Weights of a small mixture-of-experts language model, trained from scratch on English Wikipedia.
Experts: 48 experts in each of 10 layers, 64 SwiGLU neurons an expert, 3 picks a token, a softmax router, a shared expert of 64 neurons.
Below are experts of layer 2 (counted from 0) of a mixture-of-experts language model. Rows are named router (the router's row for the expert), down (a neuron's output weights, with its number) and show model dimensions 96-127. Each number is 500 + 50 x the weight over its row's rms, rounded and kept within 0 to 999. Numbers have three digits each.
Before each expert's rows: a language model's description of what the expert responds to; "raises" lists some tokens whose logits its average output raises strongly, later layers aside. This comes from a sample of Wikipedia text that the model never trained on.

# expert 47
Frequent nouns and quantity words after articles or possessives, such as father, population, year, million, percent sign, plus instead and well.
raises: "ier", "urer", "'", "’", " who"
router:536491571449403474506536472593524502510568541470586527513431511478479514575514576551445558455543
down0:469528529563474466440401487532535457503459502409564541485418492457447516552489520565470485528520
down1:575481475394452501478472544461465452457552557561515529426458461475507525483503506515517595515422
down2:524535553536488379445448541463526497502541527574459436591529517435565527465451460497400418507490
down3:568481450488522455453471586379566456479484486553512501490605532444530564533477430569510457424530
down4:554450532421358520463547470540425573529446430539413558336433463490483515472486538538556516566530
down5:539377523563441394406563471550490502534537554495508540510563487570429484583494557417479439503545
down6:591504402491404590546449537418446586510417484488493565556467508573506587472446468546507530494495
down7:373548445504543425549403421509515458502510408453532507459467427459497544511467524534486465605499
down8:471598517444509533519553514386503459514454546503563422592487525552477484448496408480482471462534
down9:522490548511469419490557509526527471539557547473600562557563544415568452506490432498509480548530
down10:585500541503487473398420526457364534526579502571464509498523492591412544504515458441528612469463
down11:512483535500493457517595423502471509455511542545485513518545488526370475523499529507422440537480
down12:565448487527499436485630479514448514480512558523489509478519447614493380430545532455498390452494
down13:485548519477438423586494509481487515487548514561517479498561563545498506477537434589471553435490
down14:452540460488443627429570544510492476568415471419563555474508576412443606558448491462551467418576
down15:458489535460509559510526517525559533545477440493449480459532523442473528570575472472471551445469
down16:442620499577481357505548596529473548485600465466598466429497568548441407480494518409539533476459
down17:445617583535510393471442524514521530452531520543510489576532503506561407563466426457476416476585
down18:614477452521526525417511465412502536487503479455504508522462461513509558501429465523526530424458
down19:509474409520511570512510409539437464483484499513347527461472505495595578465438444480484554510467
down20:458441557473559638509493402542388532446518519567488527494537436627486468478552478521478430492513
down21:467504511575513421592542500584442504545517446452525543495495518576475454501544437480568434519549
down22:457509524406488534471424525545450562510474487505518541552445586565531495562560514499516550602519
down23:517499452526530525513514617475561522534450464470445451494548450491490631479548489472562461486453
down24:502510516540421511629486514452499512438508519545500366451498613427467504549492436505501532578436
down25:467461558519497550509569520408512519472437543501491501563467512459517445530447467438539485517606
down26:530524518540438391571476381441560492502493494472603437467635523472424591513553529518500588517478
down27:460429528516513499511500477473553357453431437504393489436617531435447489510449552494507478508525
down28:496521457554580596572451359500483473412459452507464559392373498516534518447413466484451569506412
down29:589442445510477576510549559424520497501443456464433502451495499518427509467518526559485590580434
down30:546464529520502449564546546450405480430474508423522469545467542537578523428500543513516537452449
down31:508525472504514506516469521435536486586526524574456591528574588441544507482582505443535606492543
down32:501502487483492478476512537473512450426459506461504542521524442557564437483451439456541525401461
down33:527501531473487416525562498354578489549503566491512457469536530433471552497558507493524528547537
down34:490503490641431520423637484435455483380486551502477485477555493410436432486518507493434500512455
down35:535509403545439441537557516390461458581501539394490590531510500552476488471460466529514473563481
down36:483383560479461439502491408555469473482652531568502557519641447464550480471545496459510526453438
down37:476371513483478592428530400476490489552445514483604552464505569532505514600441552496589493353514
down38:527533449521520415481475514491555543506487573555602544549521501560527474429575507564479480524466
down39:443543539522538440540558437463514456476443496451498539460486478589549476459555516490480381489476
down40:547420450521455454514431433528503618423531517554412469600621488481568428528512501494433506515465
down41:452493541523474382508475439543486448523532506515487512508528498391460489552547514519473495586533
down42:513525504521516531456583511463553480473565558471397462595455512393479468531540491604607593509520
down43:512520518458506538493560575544499513671438481452465524542563519493487578532498582560559560539479
down44:490447494473499500465452538495476508554495572542474457504495428503497549523464537492530511436528
down45:481552406429415512450583562339572482535519460524531485487432464425494587417453506568528448488440
down46:558498560537539443414465498458549468504462495577460572506540536457386455594418515477505644461550
down47:547565595465514528583483503527452446601506525490556485473472499456566496462534501451483557599529
down48:527475525515530562469469586462494536482436467495492463502500524428507540497514398410449576491621
down49:509525587468428465483479411526504440558595529479586476499585515421495531592506499478497587562474
down50:430450514640501462494457510564510459494520486461540434544465441411493584511452541591439464524504
down51:523618391494587488410434432469534564580549418487466558473453544390533495554506474518451555478527
down52:516492469481483429469517490537519532524507510541409518446511445371505427534485556481447528501445
down53:553512558499444537487440548503421529452385558424491483482465466536503450492495434520508463495359
down54:526576439493516433577476358421499417603535432515479421482583495497483511436510507514535519483374
down55:581540466514546560527415454540475493503450350437545568458410531630519533547505463490520581500470
down56:536574549535544343520438477435467481565444534521514472593506458487562464490406529483473575508410
down57:443458462498510495449451531536580477507518477401450481435543613487457449557632481493530474507517
down58:536466483529515512514555510449577399504502499409484550519522561478396552525468514496430517445530
down59:473478507446493463459576534564491512520452463478512400513504494505541542474388552498504519602451
down60:553544541583545415541517490499451544501545454556389527519532506442561493542561500528495430531531
down61:414393528471546581461503559554467519466498499448532466485432473529577441567442473493483453452465
down62:483379489419521556536534540510522572411477509523503456535425577520503561554564537449484468465511
down63:441424450468537604589532450494494541455504495548603552499477496559503527450478442547551518486551